Below are experts of layer 5 (counted from 0) of a mixture-of-experts language model. Rows are named router (the router's row for the expert), up (a neuron's input weights, with its number) and show model dimensions 384-511. Each number is 500 + 50 x the weight over its row's rms, rounded and kept within 0 to 999. Numbers have three digits each.
After each expert's rows: "comes after" lists some tokens at least twice as common just before its tokens as in all text. This comes from a sample of Wikipedia text that the model never trained on. Tokens count by the router's weight.

# expert 7
router:504491410493572453433443396511467469543543565426448510413468546375481586539538535486475534515558557559537445488518469527539593458497492563627457490505441412488525493544523512455544409561519565484487507564542504454555441446435527464476450533536502495501535425436531501510446422461583514486579485571393544457366501428473509391490450531559486499515449453490559511477450530458434450497593
up0:441441582430475416503498528469519553505567505542437503490499552458542529527479583518539561565488492524643463542619494485500494432527437488557459519522516469451529506422536501578526463502518500566530504539495502554506465442486503505527490500592572568542519486461481500499442494476553493519516393515526485485456502454575498417490520603546504517493494505506640422542531464546535413497483
up1:509541487434604487488456466417461556538519498648453558572441496492587515491442485412525541441485472517492517528629506460566446479468422605486544506568495567534447539559476484563460488517528497452579546532476452456540623459505606518503523552459526467476530472502564511562542392508524442456484483472545458480457437546524541403589503524496498548456483530412478557555507520561482505481549
up2:510509487380401540488506484430506543481500455460469547423424450501417540483513489407523531522577530601498498538501473498461447424438360480540460464516398460489561499546489526497427421540456545399454508477434581412599551464468495511472496553495565559541563481542489486492403486530544492493399521422508499438419513592511553483559522561573414532486522500511571503527495431586506428399550
up3:543513499445554457515504481420558581553565574437519468585578506471532568511515531560517525511471550458478440548546549465581489519497342504542449502455500555445524527488519543438547605588432501451472451517536592499516497508522562466540474414472542438459524468571515473437470519537471473456511514479527516446590503525526547376531502538561458442537512562494533501528593526568416533506527
up4:458454427436529506387495425565469586553567479486541495438571440497528482570473466500520511552514512645472525450501432468501489563552426509486404485588469473515543448522490565432388427454450500552532459409424534446499496477565558567542539562532506504518459437441529574577463509562602582522572527500514488498517481428532489334532448511440463535487526470466628403511446538545484417480514
comes after: " |", ".", " as", " ==", "===", " is"

# expert 0
router:462592485542539398484518471475523616535503526444561461461466563441530576480567548459474473520522474554517496609479444490616528500471503516507468553530437362542563572492446484559426495543409618549411474466525398438602561525511546455580542520523522392600461425586536479537500529500474505526520456445475521453499426470611577455531497581430386554444493524451542472511420437519401465397480
up0:493533553563454477476489428570496543438508487534560504418542513486574459488486498499533550523471452485550538583513480518493531548410453529497423423573558468533489456405629486620501570593539516494424449536511485486491534446525481501597554453556499420543508493482506558556547456554492571512461395457457409557410450556523599496523486563622469587495550575372532546561568495595475467495414
up1:425574506525479436536513411534479509495474526471473430495520573622473462574531495528537471558485557588540533566508519495521512489580561417534518529454554440465434467371489559466555560586517519477532508464568553479511494601549460395618521595531483418523497497496545496616494444451614572486520567483495460447525475541525542452545498476569511518501499585492466506527433465459463501511543
up2:565535577385548444545555388508457466488502542455527466478576538427494588521479519475432430560529416548530456458456494532573511461561490517507440566379578434566498488494498494491543590411507579531505497467426428483565467542526531575502462541458581434406513468549530439613527501556463557529589524418584508460517466437541491502527520469510535526472609529425539501527467450473529546375497
up3:555495469527464479520536520510465522630436492483452460450479497444548394389497524487416500534515436520459447573544445507522504442426498466508563574452473452537523523522501545502406563506536598465485453416504514467552465492440492474433459491442448521458532363540555496502552543515528506603583505483509482459491525482605466510563509567476459455493527501482590581562444605470546495417465
up4:496433517593539475372477537479554528519515503451474585490563636435529434476512505505518476533526562469549445527482527483497548588436481529528440512499435553464511483520402588520464412448485501583547508598405597524449467483474545478463517518549406454479562461493492552506501456494452499512531491539486508584483513471438542504569533587553577449450485605503515493546402556465528431478395
comes after: " |", "|", " /", " –", ":", " ="

# expert 2
router:553528474539441493427562414470445531544552479591459529485488486442570450604439451447475576502553526583564412549486470517486509490523557536454462420567470450525503523464435562540492488384470517584557493594414502454543454450499494501617481595518537458496499455352447549553439465444474476526541538467505404479449391576550451554572505583522467533432475591471636509569431511433417388527545
up0:518469488542539471552550507440469480545553497462492470490507555480448554496515450530545620487539455445576547458459411567556483513536596470562521467527465523460510484493459560492495411420452469498493593558489476512505486444611472555550534539512629508537590516516488483550450368533594555558496405427471533427469425511437484494602476407469498467508547530473410526510573611471488550440414
up1:440551571476504540522535483539416508506537577494535454486492569501486573479492497498499522484534493540469482448567366493539492534577448526520492486457459520431535431461402525509517492405458536528470484533458422602479459505448461495559500460486399482476480527542526577667545479446517516399433468436577555471505447582506587500574504526430456503513554441493467439518382487446540600519489
up2:409522519497531366544479500489500425431534451477545499537489517524567553454532534478574434499456509511520435479534405499492590464553441529487509557490565450574511486503514574470549443535458474474534500446523452462550576467558548492536456433523463497447563529530504521526462453551530574428554476503467440509411473513439512601507465546463472452588421545331554496434478492534427463529419
up3:451523374496445552488485463566535587523502495502504513493443445479559625451503515490520477546445489545511444462471501488592507460430561429560454496480471542486473481425512508485498528524459430481460534547442508428576366555521502537491512527521507522469511463492531517495508527530469590533524463627462453520521520423484474505615468506513404433547571473511535556440461455479428545482494
up4:556470536474484523418467500476419584583517537453480458431471494503501564593511508532372469438486497516522500531475415468551584369454471456500486516541468433594443487500535469485404549578526474506484514456475439417559480553467542516467518462575500559535552584476489526502462521538526504454525511535592578438492531484625510538529447576587486504570553485517530489519506494518400431496506
comes after: " |", "-", "|", ";", " /", " United"

# expert 1
router:535548494546527461467487422525510553550520468474530463434450596522537476537552598528533498582449512557618421490545483399617573455420509588589512543570473427564545555532413546536438464469464566448449511552495505494533458426499538479518544565542426539560479471536530475549451492459571619425553517478407530473422502486478418500535431465506352499534537532504523460495520517498448511470473
up0:549464492511526455430576485518496486492481572489517463460520501420527493602509504563534520501466489566423523505509508472434584601494494634486486538512429369432487496437527508548434576538422499413477394460506418482458516560560485522478515472449417581486565471501552435461506501445489518443506567489504544409480516559630553445551511562504517534511598502501497510519461590503497599487535
up1:497501502530484414470546420477501533521507462525478497562495543504521474514536511385482470645461602550542456475498379474543536457456463591425619532578507468521435546467540472498405517436538494440489508579463497460495595593520449531584548485531429477576551464481521525487552560508512490415476483476523455534583512437494518443511482511535456608449459521377574363558558490526465449540398
up2:489492514458641483431505508402559522449456519489595550451493473522498585427490548569502361446392463513443550541534469424515466587487470415438546477484503612530473531550510623531517483594566500557564533526516526533613512605419436574579458409552538457388509511465559572481400543400513529414490460596501515461442523551488498477488505528558506508427423535580486470533467468500482468451517
up3:526486490520540485436494555502569522525477571442570527476558590555482513524519539519466477464478524542490495494474484480530589490474496562424536513456419463484532514467479498475448461574557544619482562426355525432483471504461555303495476556455530507500429478442478507506487540445496557458498502463467450461403466537460549435520387511564479506523591458480473513564417446505511436443477
up4:514594465468523428473448528516485509613458594360540603493438561467566574391488481542453383529356422447448530574628493497572540470459530500581577491489600484582566484606416548492442549504445473513443490405476510483542520415478449383611534601545546569560484518587536545536558431460480405523488570500495450554384389487490477560534543486452524515551548618506487559444491430576467485531474
comes after: "\n", " a", " =", ")", " it", " he"

# expert 14
router:479492467525542371532502432460445528534529432506501465516496519418533613512558564560498450412447464517580589498536478472562564531498517542594468515521489402535463549535497516573446509554472552420450486483527486468604470473518427480597495483526517469538489444561556468517464474436494557470524500514445508436497424522470509490564474532487439538535480590505519497478443423543460423494458
up0:528522560556561461484478564470544493449640548579486495460448420517450526409542513553492524467496399476495487460519596437546469499503562507577415460445508457577529496441521621589511419568520485448441476523437473510442495490517442467603504517523522501506512530517543542608523445477454427522535504519430540465513460487520491503515420505397415589550526504519475521484396394598489528462492
up1:501486386574443502477503530616582511505452440493477501376481471518559500506532570493524487512585477454486500535523509470426467496461435531424504476457526533496488447469551555501519665526538496488557409505497454395640488445515430553525556557526636432540548485542476559480489543504489504515448513463517586470449500529558458541487522515448438424515401496497573470455416455539484396431538
up2:500488430532516461485491470421470470473406554452590467482386515381442570509543455476511554497447474478572480539523484536622418526507569429534519480518539422478559495538449592493527417529412518539573505485526520420506416483556562461512496568569548485575508426488525510529511505493499461524454465505578550331428407510458401515480377534556582539538515528504498461486531483485382560500488
up3:486528494517577430515462431515495418485484576599459553430498485471546527500484524492405481467471467439505486460556536495586516566455530457551487421475553492512493490543502483484462492517499532456509435527476459548510478449478610391500493476417487624534515494380498466613477457466533427528568531524498476457549525597462490497554381481467495493544557544508511449485516575506512476399523
up4:500452444488404512541511462484467587521507491522654539464463476489435494510478479479470533478499387488483526511476515374573500420457408490560493502512532489503372526522543480515515503460488536522470499511560509476487512451477440538496548438506472533426487631543511486551493507539552493534516498541383469479547581565470412475392470484561444644541505497475590474523368527498528527500600
comes after: " the", " of", " in", " to", " a", " on"

# expert 19
router:456462563539471417468440517564494590607559530541531459525517494427507517521572561471514553507509478499590429595543456520492504456595484565523519554439506452479609529575574490535432519537446525530542529552528463535578522507460508392614469482522560404529549373554467534549505466494507504542493563444527447408528429482546533460551522604506489511484460546495529529447489478497451545428455
up0:485448381489607434502507546497468625481465581521533471486489588483528497468531562567438498515466571466565481517521474445484596445548481569473487508472438555463573517455458547441493509536438499451385545494524454534497545436492554391530493557561593519522452509503497466543515504490488493535452393480487473404476558492537457441458562491477475470481535523575483540473557461494403492486522
up1:471539509516494468483452523529511538576519485488560453456508493481426532515548523496602505493578503491549499472592498570580547534546411471546407456512483497482472511411450494552401456568363491493410435488540556426503549468453482433534488446552568500602505531523502623635416494468502522459540516435511479439591508626523496498541480536581505500460568538458517489533504492565512471491458
up2:545662529535564491459580554529453442513542455434512527491551464502553494474488474646553380453485479524464476522542475502513506455620585527507516448496578435599467469482541519507511549462458574432519508533502467494572477571472433395497484474572409518527521545446510458448508444459544490496506544567560549468488408447526490436558568513525434574561452495466543534572451379559497552487534
up3:424551489585470547514468463491479511537553520487584479544520542565616505500493581563505604511511490449460475437532522510532440521585476462545477490569548548566467522561528583454404514514489600463485450430413496458619585504477544503585527468489530468474510495462360481508446433516589413450505544467537496491534470514603451477556485504507549476485411504576477502514468481532403497406570
up4:444535546535553435520574620426553507560563539501526513541502505414580609496534494543574436538489469478568554472575432477462516504560446462521506504645578407490500531461461486483464545581497540440463531472568538430481488462439475501534532508496467446565464494498587490514538403456440489505538589567403562460529544554507526521479484532478490479486494482472529569525519460507546452415562
comes after: " |", "|", " /", " =", " –", " March"

# expert 5
router:593528530511496479505474472506428523525494480528475474444546488458511589439512505531513442479535436452458458508594519445513537482536533503540476484463480424544579408519520556432524447478467586471430504492451528511607388475539486455530596540563521492491535486417421555483474379546530557513475512417430477380518434516505516443556506627488421499453466523504523544499522519468532523519526
up0:495509451581459439504519545540436521502578582497590485540447473517655496566584512555467484472572513511499480484575475498441478579519462466592454434497464522440585570446435517507490503560455545515459535532384492509499608406486446471503542465536508440485468590505468517565489490453511520510537566552520488514517569447434474595534470491507385484525504438475540474553389531523490462446521
up1:556364607555463550467497435435592537447473704416482550402518456465451499495585497393475493437441409467467463534557507415505547566465516519551474489526454443549500487447420622510460520493495532427511517531418482463472504522563564460525580463533517424542469436458583533471452452475491461485495488460510475470591544537545542447490468512486511419496548467503474510504494420586315541550477
up2:414499443590428508559504416540473459510451551502499574450488605590505566481487482524573579533453510508520431599476519411418497485533416519581531436590481542480506532524450445525510470512453488532473494445499530522456515481566551474504501516456520449541468405522503493529466555609504568553514513534420485494494512436456477487459457491462459522507586581506432466543562473570519549451447
up3:455378505446572541419472469534545557505475527532494585550391512496477508415578574550532458462491461459459452580430532544425535458524465471474466520574439505468558535534425548541538516515548535470499533393382486530475439414450569578570498568444514491533599454454519554535495533526448480541588394521452508472456548434581459408490463513487513527502538493566488469426556528503488475490554
up4:566520455480599539424477460501511506521482501423462427520422518513455519582482514491444452430448428496517429547495450515482502467508490467407472440542443439479473495492406642576546554515431472498527490598528474525501460405509485534491494541500590572524583465516518453471510507469481510436487422428457449476506481515469482427693507511615532431509490513488591537456591593522504443531479
comes after: "\n", " January", " December", " (age", " September", " June"

# expert 12
router:440542524461601528435477447525464548553532549447542580448491546552490515443459470512481559500482511465550428519547415509455514557472496482526455481547488582488462465346496496532480553588457525455570386396530482487440492467489541453584548524554521456533440506432503554564480507446593481438524475570488471501449456571545483511495505528603458549466471564537510459469491474515493518558423
up0:470482522535506553486456507509490422487540473509449434432566494424525587599478530525409520548532586485531481454466504548515454557515504492525444518572486488460480470484490451516507461418509534445513394420539461520480488583606588503540471511469418524461520376485401503602537490515551522544499523346488397373579480545589454442561395525510525470586491614437552541507534451548451571469487
up1:494558516518512345453574484508464492587504581465507491493488471482487564443475527485448483571503491545520520517407401492492469433524502473564557467511501512488458536498501517420493488601423515478517584530526471494453487475511588524503578602567480502509561570502472530645445547542508469539591538514501505431572544456449474531517468468492507575582430473504562538386509461482430479454504
up2:518467448459533398514577538564481482525660607567520550529483526502488494529522505555557393520479440552464510523507447578555554419524459484497514450499421523529459474487469506436418470612446535484498319498495542497490550488544506508549583518525414468459496525429534627561449534580638478478539550496479438496381496522427487489447514487484400525551517461494526484399515489547488493492507
up3:500486633523524447497523433622431563587489508535455508495519514482630379497540470485542507483501605569487533555521484552408500475582580487414510423470516376442531514555535456460450439512519501497521595440489447461487517466499524582546515519479470494551522531424493511649493536469457545647490531368444518516471455451458525469505441566419552424495506545486453412388538470503381517507471
up4:465610501545628368475511594514482459513464486420550452512501444514511444561497435542456534493495561435544525517484588548563463517497507437516545454538495445513471553409504526498461537465527520480446560500399410529609507520431563468558540553555606509540574404535526468589486529554419580423482483431538508483615466518429445475520444504451593478532588549507520505404491555442454495470506
comes after: "\n", " by", "=", " by:", "\n ", "B"